config.toml
n_layer = 9
d_model = 256
n_experts = 192
experts_per_token = 4
d_expert = 64
d_shared_expert = 256
activation = "gelu"
moe_layers = [0, 1, 2, 3, 4, 5, 6, 7, 8]
router_score = "sigmoid"
normalize_top_k = true
routed_scale = 2.0
balance_loss = 0.00845
balance_bias = false
router_cosine_scale = 10.0
router_bias = true
shared_expert_gate = true
init_std_router = 0.0142
lr_router = 0.00143
n_head = 4
n_kv_head = 4
head_dim = 64
vocab_size = 32000
norm = "layernorm"
norm_place = "pre"
norm_eps = 1e-05
positions = "rope"
rope_base = 10000.0
rope_fraction = 0.25
qk_norm = false
attn_scale = 0.125
tie_embeddings = false
parallel_block = true
extras = ["capped logits"]
init = "trunc"
init_std_qkv = 0.0299
init_std_o = 0.00705
init_std_up = 0.0299
init_std_down = 0.00353
optimizer = "ademamix"
lr = 0.00056
beta1 = 0.9
weight_decay = 1.1
lr_head = 0.00648
grad_clip = 2.0
warmup_steps = 505
schedule = "wsd"
decay_fraction = 0.672
decay_shape = "sqrt"
final_lr_fraction = 0.0
batch_tokens = 131072
seq_len = 256
doc_mask = true
train_tokens = 620400000
steps = 4734
dataset = "wikipedia_en"
Below are experts of layer 3 (counted from 0) of a mixture-of-experts language model. Rows are named router (the router's row for the expert), up (a neuron's input weights, with its number), down (a neuron's output weights, with its number) and show model dimensions 0-255. Each number is 128 + 32 x the weight over its row's rms, rounded and kept within 0 to 255. Numbers have three digits each.
Before each expert's rows: "comes before" lists some tokens at least twice as common just after its tokens as in all text. This comes from a sample of Wikipedia text that the model never trained on. Tokens count by the router's weight.

# expert 76
comes before: "\n", " |", " is", " =", " was", " –"
router:150157146123112146153158102145103113215156075157178100112156171117100088133077118142148099134067112124094130065103110138167129071111107075090186127108085125220097160151074054130134126140139130160129142077144102146112179147137134128130137143146186124156143107094078169153114131158117113117159123080081102130158148107153109133118129084171110059085114134103125121087203124123133171084146148179086144170138149145185117151159174136175089144142076139143122128160166174152110138099111085127178133119093125107121123177090160095115138148129166178114118055113118072173119069138197152148090154110077113119117142172112131086169102185105118153093157114125154126122109095134156087126147145145154144108099131122105115084131080083143107097113198125074149089206076102094184154132141211
up0:121104170158142101131199149077109103084155145104090173188164150116111123122150202144138145114149176138052102227143176128141184151094122113061085129113156075116149131130178147118082137108139179124101065142078139158111084112146119165096131110147138133123045144135160113112145103154099144111089119113143149114102080095147122118144090153065152195172142130164110189121112177111159079136087100109148144132106122119109146144088094102126117143101183116104165087148165115158128146114121026098148168150170166113163142091151054139147126049124084129150157159139140115145102106106167093136150091151144103090151164150114126136118156123194100158062138131130073149190115116192123134124089132143149088089138186095056129115144083132128079082171125152113125142065143094118094110133131110
down0:130098106179137126142135182157183114115189134097085149127118102100153124149135153170133144096143183145111133154095175150158151171114105125112168110108117109124093105099165143145117089067099136103152120186102145131113081174141088134132111169175079169076096161104158088124151122141125152141116121090166116102136056104129122094132173175122113167176104121129130196140075131136165123131125049074150158065130131146077190140138083094093173158126099113180121155095104092173109146131062127150178105128187067121158064099097097151154090064111081035101134146161121164126120160153088139127107126151127152122117145166101144109167152063205139102125090193190123152144110112143124197152128139136101098148115139168130112095073118108156146146201082131135094157142062109166155146175085116
up1:126144180147146091122119091127123098109169164155107167099221101099160101135142086178085091076104108101106146144135167133110130158116127162117160131132160135110166113049146128105106114089113140147141148113105145096082150161076123147204076116149141084149147126105115127094152095153143104106083120155177110124055150160116159190137172110096181151152188170140117148153121158181164146062078150142131100071125099172106168118153120050138132102104174228125125101125115073057157153149164125089112158139132159125056129087130057117123126060133159156136172139123122155078046094132190120128113111115124129153141168149102101098110111143142077104094142134177119160100171104134133133134164113169175128112194148101086113114123116092113150080104111156097142097081206119181111097134142132
down1:107136114102104151127175096103159154128159147103158134125144113219153116146112168141098073127131125219202064127127163124095104140151110138161048098125138100143174119126109177102132167121180097120123098167117185077120128174096117155132070155147074143144080168158144090145156100065147182131123203083111106124144173138136105081095083165165138135115119119125156202123165181163134172111141105079150111110115104161055130174078077099116132125165148101077148152170171085118113160160084128139147095148114142102151143169158142142140115093127170097100179149126119112101124147171084173092133103094133139091155098068120179128109197083160166100139165087108164133132110168129144168134131081063168093147128121077123075119089169129170103146094102149111103136066060109147134107134139116
up2:112098144156130163107144149193125108174142044099060136148157151111137110116092139186120201120097131148075149070108121148162197146056182080110168156074115160171124129177137129126134119098150181151132122076127137145143133112112134141082060154120073149134094169118117111124123152135112105136161159183117108141150126092128124086149111107195098116137107129096090155124130144075114151112090089123099161163137076179134129145112167141076152092105109113118106115121149119170077078175111161152228102146131101139122163142127127091111145164130122050155171138101183104188132172151158099144077120142086129161094183085129134101189103108094168139154141160092116120227111147120142123095112125099093175164154137185057143117074063078090124138166127170117083110127118122117123141153146168
down2:085147120076174122117124126106160120124119160121097110108111089124073108092148117114150105151156155108186110119118094078123095069097174148107176056139078127174149133124030136143112177120103149180099152176121140146082127125092189128123132121143207102104093077121166163176124168105155134144133118121128120107172154126117132150127164109133144122131162128114083113090135165157159142103133162150176090133141120131204152121156085178153102217118113125117161146055063113088149149080164116130095109101103116078173085146150144122161102101074157149179175103110155178044107149098137137154131138139133101106130184106089117185114173145160110147106085079103135186075143152180103130136108157094107078081156139197088166108116153194143157108114121133127132156183100105114088061161178130
up3:164115098166149121210114143137149149102152091147071118127128143157158123207070180142150107110154132107035104139113137162179178151106137118150178126141131130114151106185116149098152138094133105080115119116133190160120113080125137111149123065211120127125065144147119144126122096078120037098150131128174124158095170138134091130103136115042142156135142132171105142062137140074125150100145123109121171095106125137118112146126184124128122119112166084140106139162116107061096157119109095106183120143131167101167148170111077116107140138155109175140150100171117176163109115182167117104106107164102094137117105142116175108152153146101112079159089112115092111165110096138136148082073141144148142093188211106205119107103136164068091157142123136107095136184112069041109165199132169
down3:219106135121144136084132107115074167107128145142184118112093137159107110066071145125115111123103190078172146134112118161134083157102148115135125047127116092139120056127088126126081172176166152085128183170140130071159129096177146114099115134055111114114139142151176108133140103118150115137133144177103161107161125109128205115064092133147116084119155137105104146108144082179130174120165173099121150153119154128170109159155130099155142160074116137115157149093121169075146093114129143154096122119068135162065125170060129107141160187137148133092162097090122131101126118084184129176097101183150147118171164167165196147114092093073146146110146113124156094129105185174087142113181103204117162113168113137121125181085137134100064159149109181129162084118097166084146133109162066
up4:174098120086141103116161139094119180099139071132095087126112128106145150134141156145116091121151166173098156121098158125127111158206097112155124147081164156181149109122143118180117132160129136106159129144122113081118127133101121135109118084133130107124097146113081083142150108107109094095100099120123090131142172153117125173119144215140159116136146160167060152147217140160132077127115144160048113134160147155126141108095124103185076146120140170075101145126105118162170108213151120125178173136155149133086097076169129157059168091125154124085153165151124102158154195173115199173162115138129117065149112120135083058147056085103096087158155146148094071128112081185085147136191144146100131097128073122147114066157170137173131125140134124154124102073112185057168149146066136
down4:101178120133093155129096152073146116083079175126167095151126075116149130083127149112175127072085042126196115175112140199088104102148162121148154139160139145060163138169126133126126089118124103110163223141121058189136092095119123115089116145131133112083152136186160108172127092180168174123085148124189211116093152135110133147173106147084139121113183158108140116138125101116131118116108145112137131133067086170127111117137113117137133074166140124143134130141117228144088143107140161120149111148110141148135143098149131141172104135136150115100140147103083107093169175063154163056152159146159130123069169131141182121140114140173175123113088170102042149129132097122121088086086143165110137162146083153152126150083158090064074154100114140177140163100096093138110099176080152
up5:168163151156159143136118140147173163083143093168165120126152118106161192094148088117075122156063140065153089135143111144104099167136107098141160124087108103141199118086170128146114086177159161083119090148066109126135131168135063178152093115099130134079126139130120089141163123089136126162128115104154112143066151208121133081132155133130111160157074133127213112151153130137130147096088183121176145119139157083087122163124138139210139080165124142129088121149128152175111152104113130120140113071171163081088094122094122117146132166110126059059159189114080202166145093134145172149136086181137096152167121189116157095125094150143092118077142174155139131138171099118114157113087136086134159142147111184100131080148156130170170102074072118157117098048147104165112103146111184
down5:120126124185184090158054083151141157136152164117156109199085154104085085096166117153121130132146159117109101132117102131119112112146102121144135093144113115171079114101142075121119139104132090174132174094115102135140136132130129076166169136162114155144162165126093135150140135125156115117102067164093107159173134130177107104143139076144159072174139142094121089095083140095120126092147071124110140145167198170150113077198212115154139132116079142165143166050134131132148136034155109115104119132098064095086205126148172148114162088115100174182092119084196129123092122134142156147165110122150156133143079112145098131130145135113135124194187195109155117129155030101112116196155172080130080127134161177116143117139100108157114181094152166081123123165147103135118105070078118
up6:126104155115136038090175123128163118098171168128101183148179116146159122106131164143126163107176137082117119130142197162128173101161161102093114137106134132119173084146195138166076147072154157063115070114089126144105089123143081140043096143108102097157109144131119133135168151108125086152119090123170135122113110119204135144142126121113130190196153143110172168170081155085164125145066123091148093079123118150124172120106078145122138137111100131103097124117076104112139126066081099071079153152197109121117126112056121172081099088143108097109199151150138190137055156153088103142079130184094130122135181137111153136113136123152154098116132122129099182135184104173101160112096114118169074102143155084091153097115121171128113147166134160160074133090101145148058163094110103
down6:133085137121143105102165237114160126105122091135162182158143158174140180131140105121109183134109140104089162168130119102143149136110119115142090047127142116084074081162174187158116142137122116125088099113123196129104091135103130110137086141106093174115109163102137112115124118107150120178103168139160123108139138106132125119108124193106095169185145127126121215204095154137114146184138095113140161125075114108132190165111062062095137113130158092151172125139074058149131103099074130121174149127158119126155107146106164149123137101119119025108139173191079153130122130136050110098120114168140150170081117114144150130130142027200122076150053149139113117139142186129141170134132116119159115114061147150125099113136154115141141150146114181132106164087122090139137144136066081
up7:126092128118103149154136176113143150144145118059067184106135129098147147133118089161093084020109204137092096134112128158156111136141183099148148119090088179188150084115178138128115117128127157114130155140111145137123090113184148159134107158151109147057133123122147059118143141080152094163171123096120083188086152141131086160166161118125163114135140145114136122121159145086121131128108157109080093153030120080141171166118172097163095085157115138086126157099141117126064121085142166132223097117114098170132165133131148101126171133106139111138192216193081112187108173175132105162152121087131053165161162155101097129113151132113174140073160189103120091190111124145091090089085140117123150110144135174124104079125150133169113122088103114182093137149108130137117096130149148
down7:145150109104170187098108123128135112173137125062181142123082085096118142111081084080152133122145077129209115175124132056109127145075091116187136111139162159101202134209092137130098152165121172135122187078122147132159125114124161188122063128126152162120108168103162097153116141145153192138131124142114144103200103127126113143100135187132127106070182133096119163085074117125165154074173156152138165142087129108121163150150090100116167149106127091151133135156120153120119126082088161171149130120095128092197165199119103134104090114089120103116138170149139116082046096075120152128132162180092118132124191103118202179107144078101131149158135157106114136120123148167107047101132120121161092153158147132080120107072140127122105101131117052091129178138126132087159058141154118
up8:123112128132178113135150107157133168133163111096081194152150111152121141071036083151165161177114169110073119164129146152131113175091148098085154121081106116156123132172107115124144162093110123153118071158099158149100138101166119142089137136174130142104119084143116140144086118142168110145108112118113123156161103191065068110191061117177148129141116099063135141096207193086126097151109148065133119163125114154129124177124111139108149101116088107150112132107223132129115111134111132054179164097142071099169126068083143137157118138182106131093154137149164097196110114155179110139098092188110094106091192166121129121128121106134145113082138165136150112184134148135125130156123145086204123194085128111046164136127091111079146057122169126106114107172113110140143141077127161
down8:121069063144132090125104076091125120137034110122117118152083130179142090190104169098128095164073145157163185115123116113067097101173150109147163147173143092192072121169135174115154102132109118134139107125109093153106102102148182172139159185127135109156113113084120154184154134173150072105129131133165118130129133108184150064135114139097103098163164118171159130103073129115151127106123136134092113167161172110157078128111123175133098184137150140091140125041160139120124155112113104108132100167062146164166088139132182082107164202056089106140134081082115150104096141165179120110117109148154203090123100102096077140098120208091125126100153188175137127128178146131110152110117204122187133141069123116183108107146104168125136104156147120057147149138136107100136112143128120
up9:120104131181142107186150102104122107126129146103121145123140068152110142123128141124102103046102100132088081135137133186138099115117144125122169077060125182131174111082111160128114155076168183055191154156119073167179098062081102109085087085109128065154157136029127113152129088122162082115194142102161145145157160186121117151199136179134146125101154125113101125144157154125153093148100171144116124117093139102113151094113118069184154115185191149102081169147154105131143142100182104152177134150175156154166122126135127147143147100148097153153170121130140130126185123163109121190096117126154078137084177124140118105164112101138139099090167177110081153158142105102156156116083152099146098119184122111112135108072132059154112145105149143116076129107127161160106127067056194
down9:122098150122116127164196141129083143097154140114125108101189119130137174137082127182114099072131142107141157159127139073175048078163116107108121076110179124145138128122126074104094186155085113191135123180150229095094159124123115140094142158158149107106156175161111197187127150112103116147118100126116091090141213159101139095141167086179145103148125085091065167171108151118155134152153117144144140183079099065120127144149152121170114093108129176123130074108134114111124109146079114109130123179163101113177146169118127157092151103136168089093122169082117118111151106096062182195077077152117070139122139073089143145105144078105145084177167119098191146106143123101122141104115105089170161148118104165165161137116110164133129093139100145133127161130108167098116156121056204
up10:058151138120109089123126155084159134137139105143081109152120120194120146148139203163190137147131145100135091180100121087117132177109127102061098143118127088086174111095182187090079123110141145089154082165145104099097130085122110111110053133121123162126065189124138117115160139145144120103153176060180146104124128169218121119145161160102149146126118090150093188137092165145166099145130058139132188113122122140125149151117117096104158123110078164087123025159102102155186131136102074091103212099116149182103118153120091158147149101126083103172161115172142164122112164122135079147104123157154145119143139106148140128161137110172087107099158105132113108197139118169059121101139118183155087122098187180099120111079097184089133107120161139112126107075108170180132142103117106
down10:137175146184142108120133141148190124130175107120094093173161120178133110159154156125096117117146149109156178142148166138128120162140127134109055066146170146090176141142144208107138086074142119109109082146086120109149082107122108097110068158134090152127086121129127072108150135081118173165111077126183169135130153131158111149146093135093102142147112129109140164150089151095135096199084053132177143131118096152101185112140063131105131153149167159158152101108073121138082130181039141126140184119167137108136129117158066115078107069123126046125129228156158173111110139127117135079118125171123164169134103125127151121066121069174103115118104195132115115182145117150115184156111147106100095174144088156124134133107127137128079139163098104097074139051149158142103182147070120
up11:163125075098106071226120150098120179112139169122155131121151142184103167120094032135114073213072118107100135139196152097086092103115129181079174142144104132121106097163104119057167113171137099153129128135135139131158141142089127164198130151138175080129139188165121135148174142086136110115146120100122183124162135129127130124099138081110135105120076179121122147093129154122133158176197147149159115070112192156127112144134138107132096135115115178120170162139158170116126160093102079148137173132115092108136110140102138135184102133155088164132098063120105116127086076089177145117099100118139086085105108136087182112116084140161155149096131071099166119112173150116167133132124157160125126037123158189110098176139070082066083113085104114061119136166098107117139097144112132
down11:155127125163197080110053130138112111127121155158160159090122150113125100145118112117081156141173165112123170159167106091115146157104119091169047138117177171112131181116176132128151076154176088135124129134198143070138176107128140165136170127173103110123141160101137102133112144109162123065133107141140144179112151093090065081123093141120113140104118110165172116146080096152139097132113113172119153101101165119103132157140191093098154123125089125146131158000131097154074080103107104116125112089129142166125104171138138164123160178089141109167103131097130153123132112076160120100156148138132193111125096170188093099128116138032122100133159144104084103106109137120181112107172104135112167069105123115168155162096085116153144120215074130205152098166120146167134096118146104
up12:086131150124139105130146138133164141072100145118124088104124185215117180131153126131164154137105166135127143128112080122178167121124167124102114175079119197167144139095097192106105103070139135115162104103132111129114139106100114134082146129099076094147133190089117071159155102119177079138168123132130161101165111159143140107174104061104130158105110158111118181110124164134165117150142115176138138100121166093091140075092150159148143060144177172092151099149070077163108130123093154144152178107163134146150085089243070150119180118117108111135120130189111169178082138160117139157131104149058114064157125077109147156146148127182047072064169142120137155097092142135155155132145160139186132082134113097147078112125139164110112075147088115109083078078119087142150112150165140
down12:164150085184166155111133126153100124127148146096138096187153121176146133171128143146091140164089099133170133114167166148143160140131171139169062126153137161102160161116165166117122074107110109135109067139168155126163142093113053132067133179102077133120089137239141073165145109105168120187165125126161132114142117072174110151096192159146040129153116109137143104124138149135143116167085095174126102105130062114131118129143116107147124092126139107119112136133117143075092134157062104147105166128191167136170108103183090163146151080099134104119152142126162048120150131110139145072068129121064100126116092144133167183147152056152137145122114131133052127077087125095181172109098149104090091106170121134156140059119144158122065159110099145151047094155101152113138145173128150
up13:181100108095156138147154158103131094123139154143182161094117116139140100160108158137129065083135160155095084159071084149114183139100179179097181118089111121106112119158130116162111116167118112113111154187109129086166142105182112113125076135109116132134160130084114162145134137113132109194148103119134055145046152069127109111140144123102063125137117193106201164102125151122122148068144123124144170072179147055116103121121126110145135108148119116145158121192108142167145139047108145112221107124141088187119170114108053094128147130100142135055117145142144132214104127141166152066140113179129091114049109153142107146098058153148170113149135149127148077127078145132091159149104145131193135110191115147149075075174141107091091095100103136103108134122114124087153093111165152
down13:158113137175119118142077071123107101100114096108180120114068160162122153177087133139105178131099154180094154114134190162101139172121097141151080123127170186105119120196118185129076115137122155144108188098144134107103130110070088016124089143140122111143139175119140156122155114093130083201184161134123114130133107155146158138141143119093118141143164179143170125120125124109135162136122157126149097087129179147177097162132172218086135117076109057125172118100131145115098137111046033113127098128166193147146100135128052125092131154141104061117136153155142125074112122167049104172079167182144118157111142122129172177084124147143157082092115135136133133174076122126148130114093128102152119087121131143126097076128138116132107087157144139074124119185102132094099120197104142
up14:131145136139174149084136149063122073109141102115088185130145137150151164143103105135155123199077119178170112139116081180206124118127154163108173152155113154183116176074143174154124090127133118164115100108141142165146125113145114120106096121077094146139173137097141123086172097172130104100099086140173065105141090170102142147167177097102097130142162081066193185171157153158157163108084047110081178125122142165090103134083116108165153107171106192043138094143104045123151121075082070134151167098197137138150132090156155116163169094140103141105150117109126126098083047129153140124156136098167070107107093144126148109116077145116169116117187112135104115129186118154134162157102100090085084115120124154128122120134157105132100142109100121144100106126159155096131110180059122
down14:141125147220158162129121159131101193095129145103110109151140122158171088109153045151138134109106106138148120073072150158125083109104128135103096118111088203129138120109114109155129066138149133123071163102116160154093121155135125109086134119096154123137137164068111130116093094168144132144153075126197164202108127149142061084124089121098102121138154037150156114167141112174121143135093169197151181136139137193118147174109115080068130106134109173186138137182103152104151120029131102157176128188187107144094138157131114100131119133121093084087159173150165083165123098169184138114088086161104118107108146132118129114181159127110139142158114120126116155118109100118111171119060121178122142129072119074124126073150165138117117110077099057120149119126165139131134169198067117
up15:134085071132105162201137123163150099127112095087144104158178165071099165146135142140140135182140166150084104178120038146170107184131110128117114112153136107108191169121142156144174109181133118082124150161094105167174099134142118210114136124137139110131113136111098065115117082119184123118125137123152148150100124102118068102128164193108124146154139149100119121131139140137115088090109086104126113143095126118084180103049081147157154104135120164160080139117127126093169124127093115177111151111146158149116121106082113145128194158138124149124115164105121151183070188152094101090131184094094102160111126146064106131103116161168099109183085107163120110197112121103091119070148131089150076127155216114090133070103120130144133086165082238139104137111126110084136199164074156
down15:140113162141120087072109104128093104093163149121145100131157091143167176110093094187113059082108212126148156163121190075111145168178119156155066182061137108074125127149188177142084133124122136134163143148143105171128126068138098129137138129118118104085132179147163127154098172129138170111102092175196119142130152125127103158173175113189139131138126081087109145130102065121111116049112105156114187145142115121100155119139070154142091080177079127150118081136107105145182147102057071119149090147147199123141098147087119124056103163097149095096098138144124151173112157135151149127120159110155153102120120107111070091107067111103221129162114114146113206117141109143137148076156102126098137118132180096142146106117083209145176144168120130141126115116093143102172141115163112
up16:125169189170135103143143108119119183116096176141144151131156139126123144149131124115136152092091119106108071120159118143219206116121126117141165070093143117155139073103089124219059111100130144058143139130162138197100059163091103117141175119097136095118165193110131161200106113170097112081124139119149122099095100143128130131121127134111154162131165117141144168061146143126144137103106157130154110164075095117128108118102123125109138140140176099133147099160199133106150107104141101096105140139145159082120061140115117124194154150140130104136175134140083136163207094166166111110127120237166108110094110169127219183131123109142089097048110210089117091142096139113162138042133113124174088128114099152143134107127141145077092112114149140154135097158104089137140117063141132
down16:166130136174120143122088116162083108137063143078107109108152114158079141114126086155111178075092118136177078120133153161140131175178099084145104151126101119109164174162154134177129172132146109108163183106072154107161142151157136104174156144091141085132164090104171174104096080159146117159126133136072095109130089125085091095147153110174128109139103146115129102170124120189118106131138165120140130138115106176135066123082144090107089110185147128115062130135207132105197104058104125036085120114105166159166172117088142086102140150150130157103079127115112092091169171097106185187105172139095142132191144177178158096226124140106096150109159168121122087087097137089107109165126099125133197146105185094100119175105114190099086168110127143100117121163156116101113116117158115
up17:177140185126143125158163134191150105078117067096121185099128168125132120123062121181100152125069142144098117112158125126188205144094094130126117056099130127165155104151158154145094115113111179146148167120101169167143070116151106150118142083068123109126073125114095144170127123096090120038124141138166127159109135135069154140172138121123127178125091112162164216077133129105161176118107183114082122178158111155125149171065142129121119140159169109105122081102118109198125097178106063129109122131153159177079160157146090104162154152151126083113140173123110107121155089189151162099138099195136166153144092164113161150105128085100135113134098168083097102123146137129147158092151095055201141096135078184107118112132099156093160137112155114175118073164147137095103103125084176
down17:137163098086076138166106097067101130114099077140084106049136130147113121098151108090145132121123133135165089116140119140122142173149122150082123138147088095114111133118132073168106215134078173115132133114163126101164182133145185109158156116121120119119194084097093176120077123131067088135129117061074088148119114164126166107106072068143161156114109128119093090105115183138175125128165181182091112143127130150179031149093164176131117155127120107113134093205163189099208152108144089141129172146068128151132099140133190066123140166115146111124221056116125097143180131118171075186099139147129121121126160147128127092176109176096097163086139141096123093141118100175134092161156168127143160105147166093159159114154181161121152121146099121108112142113107136078123142162143154
up18:106058131120103133137154116144158142147126100126101092193176151161140143196078073123118146148151127111117144187118085137109175166084075139142137156139131142143155147169107106101115132120148213108167156134067155143129115139159092148083114136171122124126108097059171071149118067105101082148143098100193128169128119166080110119187135138096084117177130098169089175135136174137139121122146128097114155110144186109107124108144112128161155125136155160132124142126110140082150113136064092104191202110136067138128156181073114128047158120088110049080119137194100150104135101166171121113126096090106104151127080092153155173104093149126183091088075074132101105099167126121094190102155123186099121151132166124204107108112172103126156116133132157143109131068097086120166087165098079
down18:099139143173108170146134071114181157065140099158112087069233103155180148137123066171145108127089157112126186143122145165112158167147109142174099119107131113084119148107111083126172085098135141166125106165064101150119114146184073088120133168080150122096127119105111144109135150141181195094155141123189114139113177154109172144147139110160105127153162125148156140170074154147070156064133095138174130133120152126094100110108100106163182168088135132138116156154099116163153123176120085163097182107120084158097122155098151110132165124052206177039109149148149104107118141098137135037104082143106115126140087119157148127150064075065156128121138082117153147200138149117082155113154117139147120121122122082073124073132197123115103143135131133125140152120075124135077123145101164
up19:109100140110163111173086152136154155142110119119098123135144119146118136114119067144129075105122182066053080123082148114147080177084163133135131090110074121122208139107149115123095078149133142137109138180129159134086159133153146143136145091149149127133145115123127070119121130135163106139115101065154165171112120142152052192128137130106138200177152076070165176129130112126158115103145116160145172081091109067118135176113128072185175128136133157054127171116146078121065187124130119159120139109114103124094143161115123097216160166116123195118165161169131163176147112141216114158118093183107121146157144169141153093120169074120111086073148112124136121169164135196120133116094107124191125116165179144132099110088080105151193131131081089189150133144158085144129076133168125
down19:106108069191083149100119081109111123129105114179129107100145122101137128142142145184107064177130130059143119096134101159134102137104150131166124118154083136144135105178135040171140088149115089136160123110146121169114119176166148098087109098129115143140125143082086134125124127166153157156144056097118156133171147105139096175170147100157077148148122131108181158092135118079154130071117142146173103133056113153099143123109099138203137071145062182130117172181132115121125111118121107157131168104111098054108194168084181125126186156186149144075161173135095108173102144145199156190117145134145082162180090164161142121103073147159103108148108106177174111134128075144135149184079165102101122170099118165138101086072123072087151108103155106145151043130162158131114144101114121
up20:121072146164122129125169124180140116176119134182159127162132091073152071116160135124211187158113132150051178096112120173152139117093142119065191121107146087121143114146131114131109133066127105158109088050118096185142084135105110113113156137113148133155055170107099162144140119157161121150174102173154078122113135145119128060156064092119125115166159118122094147099126127105064094135100112097168170151122124142139130141146142174100189112119126094180131094171151144147099181125102123091134145125110116174145125132081094092125120110118161090096090141141123146153091120069142096170059161136054102132079222125132169163126120192117098139112121120169125136142099123126092138155086097111198124153143168075132146111079120143076110060125129143151119113175165049094167134060136169
down20:168132113108183135096100093103104069166089202152103077173129132152056066131156137117129146098097141120180131116104052099140091073133139111140084148098135137207119158097038138133113209132151072117115184145135127106139160125164178080093139146126129123167166117143122178104061100182158082114127133172085111083144161102124167083161171103144138133113161139107142073145158118154102150123130177135143143134142143127183079050136185174151123119133134111073120129055139146131148115127137097089075135150064172129171121071146167092133122132128103182165079098135151158099150114121146139167127128114112109136183109170151132159126101204029103112170140090109133110124125170110096090117152114134070108143108154171142159117157109170117149140089175127141129138158117129141065110105164114
up21:158144117130095209096149150137096166116063152140132151111125163174150155150110179152145146109123180156096132097077063151152178118137167201148160188128111129190145143138127114121121102095162164072152072128120132079105106118069138161135174129125091106140145105086138102136120128124120091098160169165143132130127113188183128090056088107147068095093127090105126108094097106123098108051121120147161107102161096153101106129125162145096145108139178091150137109172098109156090115100165087139172128136166110181151079125152083131098125140177153055139188123129145140174193138101116135165166106124184107155111104097118128211112088080141127118148115131117129079153068143144136117029103107162145069087118139166161118104104172184073165092162149116152141097103160106105164135133193178
down21:141081123149100112118153118109167129082113182182146115111114093134072057153147108086116161145129154138121081161105114149091063105152087137109104111105094167085076109127107103153139134112105150108122064160124067156158154135144088163114135118102117156129171088148163194118122148131128148147153145101095174053101115111101145098182131112092135142161213130053120114146154140126195125075154108106162127124107169053132126137159082131106130145092143167129160146110143099109174229142142180135101149130102144100109174130117145119110132055171102168133106135065112155128175090221081185156067182111125067132167170174147117097132165156126112079182126168143139225093098157124089119115154105122132097152103073146096170112136087159112139135111143114165129131141084121166146138152126158
up22:173085144136152084128136156076112171082153126153139145113166134100115174133142230133143123126174156136132088145128144132123167127066181179123156104099096107142176092107127112220119114098138156094136087195135096112063114125051142200088130129104102128085044103086127070167152139101114071120099128113106149148096148126156159135117091139160145131162148113062096134099146155163110078156114158129180163117174072122121125153116125119140125092144149148109065111169126114208173090116167100156101161136145148154129161142133162174136120152077156125109088112148175115100122151123079121168125118092177053133166143136173081121085083053153139111176173103157096097104109137142072123126106116123158081103142042136095119121163119087123172150107133156163123159093120124169131143088125192
down22:133187165151100131097199088194127121110150152111133120122119130119141121090146148080154129136105076130139092151230120109165151139134178134117126091136132098090123112109138139126116127104142128090107111129110102131201117164137102117136139151126130159134153131185140184086115063094112133145104140112132123122151121193103147126064129177194097118132208121131095104128127126091153034163126100094171100131107173187118144055170128185152094092103170103114173067187086145074119173084108106103145148127146094146206130104155093120095074133107124153055154096093133100145122099119107113115105137126073077125153164103147130134134071121125161148117119141127166180165119131169152188172105154129118148164159185133118122112132161144068077197073131157086096124155114080054183181132124105
up23:116100109104138117116164161169209119156121114087162143167117109127073117069061177141165111144159153144091140175128086161110068159142114097074162125110100169171132157110158139132072136118178092148172188165105166179102111119165082155078099149110173153136084090101094127122149097129187087145171084170122083158106187150180068071186159157156105110155149138130125121133134173062092088079124168161112125127127154129119125102073108144162156116111167144122121129172104128176099075151111135079126154085195124148173137139055123128149136088156132106131115209143147100122048108191128119093098108135143093133062124126189113114092108141129155117094145109089128144145148122137119180114118100109049105135140099131130166063150129134159194118091113178126118095145111118117165066107135126
down23:099143173114175079137063179117069108114136096098115132188099122180125123152093090117160116098138074110125109124106158127137122094115124082087174150084113057155128137120153204143191102140118156114113145145126166124179136107097153065090142111126131198088189180123099148128112096105177103161121143140129108154096153164134128087157144155143127168130136200088163088141117153185126145171072121142179138159116110106133163114140178125127154085104080156158161128128135139103151074122147111097127155125152240144071177151116108085166140182133123096144129118182184149057089113082214134126128174084137159117097132164164161115160112082107137096107081205104143098100099130154150086142122119152125137110140132099060195103124107096129110142139121156115109079147103106122102182136055110
up24:090071140147135128164101173150193110110096161145141132177155136108070142156101138182121116150145205143098143122115123115106136147167177086088120099087129092098139196121134139100097122119090155116141117186079154101125107100151092164035142101127109136142112142098111128154117124100128060106145128089124132177039159102129029166144084189137116134129134172093094137075125150158138075198148135156129145105106101063085123135110125102097156110124131133133140126132113111097118120126092129108143118096151153107140215060151101163150169085192139120149175197148131148082153151157115085148160115146136157138127170179165078120119129105196136118122194110071130128144113172182114128124120143146084079162118128085120088090170064137100201130111163176130141141087144146076163166174149129
down24:143142148150128167117141121140175137193142138105129180114121127124136147153131127157133166185135108118137131116106163146127098082184137095150105151139189170103109137127181181163107079134135163244144095130109214090079114082126124102100094146094071129113148135108151069097165113130201200128165112135125171119090169108129171093130095140096177155127125174091100121159121087136110115174092131152134143124177068124065152136100029111202117090136062171090121142159101096137140143165068180150172139116114121115081131132090169115143130126099135052166095206120136160101119149121087110115105046125117098131091116107107119159108163109140122078075102090094135085127170145131152096135081093115107087132137087114170126104126207131129169140108122168118145126120090153140161105175111131
up25:111142104156200072149143112139141121127132115133112100190138140155112168109071118142148143080141160137139152137115161116131100122091111105103133065097141217072164166107132147125104141065172127135116138128140175128104075109190066096073190104122164107125169162126078075126153137150104086119083124098129120152118175110093108077171126115063179170103131122075165109098133144124174108152096186125178157099122140128111133095123100072199139090190127123109104133164123095130109136122081091119123155084170124122195159070076184149124129085158103107102136134149153190122107089124194165193145128149136074112179083146192139112078056129121150102142141110155148172101124098140132168112085166132121109107113117107161111090091150084153120153037101100168102138114147111103145128170071165
down25:110081125172127142111160177153178135098134061115053166133162151138094151099096160137144144125153085083127098106087133157156115136094127162144114181141130136157107113124146146146117108173113188119095171145096144194102064139142130102162122163112134183165129203123092112100149165175135078076138124131134153189168145121095106170070186130062132144081071148138108106108138126136182116117104124095101152073090117132156136143095097091167117149171084140135149143113109114160145083170079159098102148141144154166106112136085090147123125161167128156116158173121176192115145087092183152134141116093107154173111069139061086112092089154107116102111053137104133068175087099127080146166082125090120107142134071126162080092118136167130160153155156065191146127178151098221117109152123166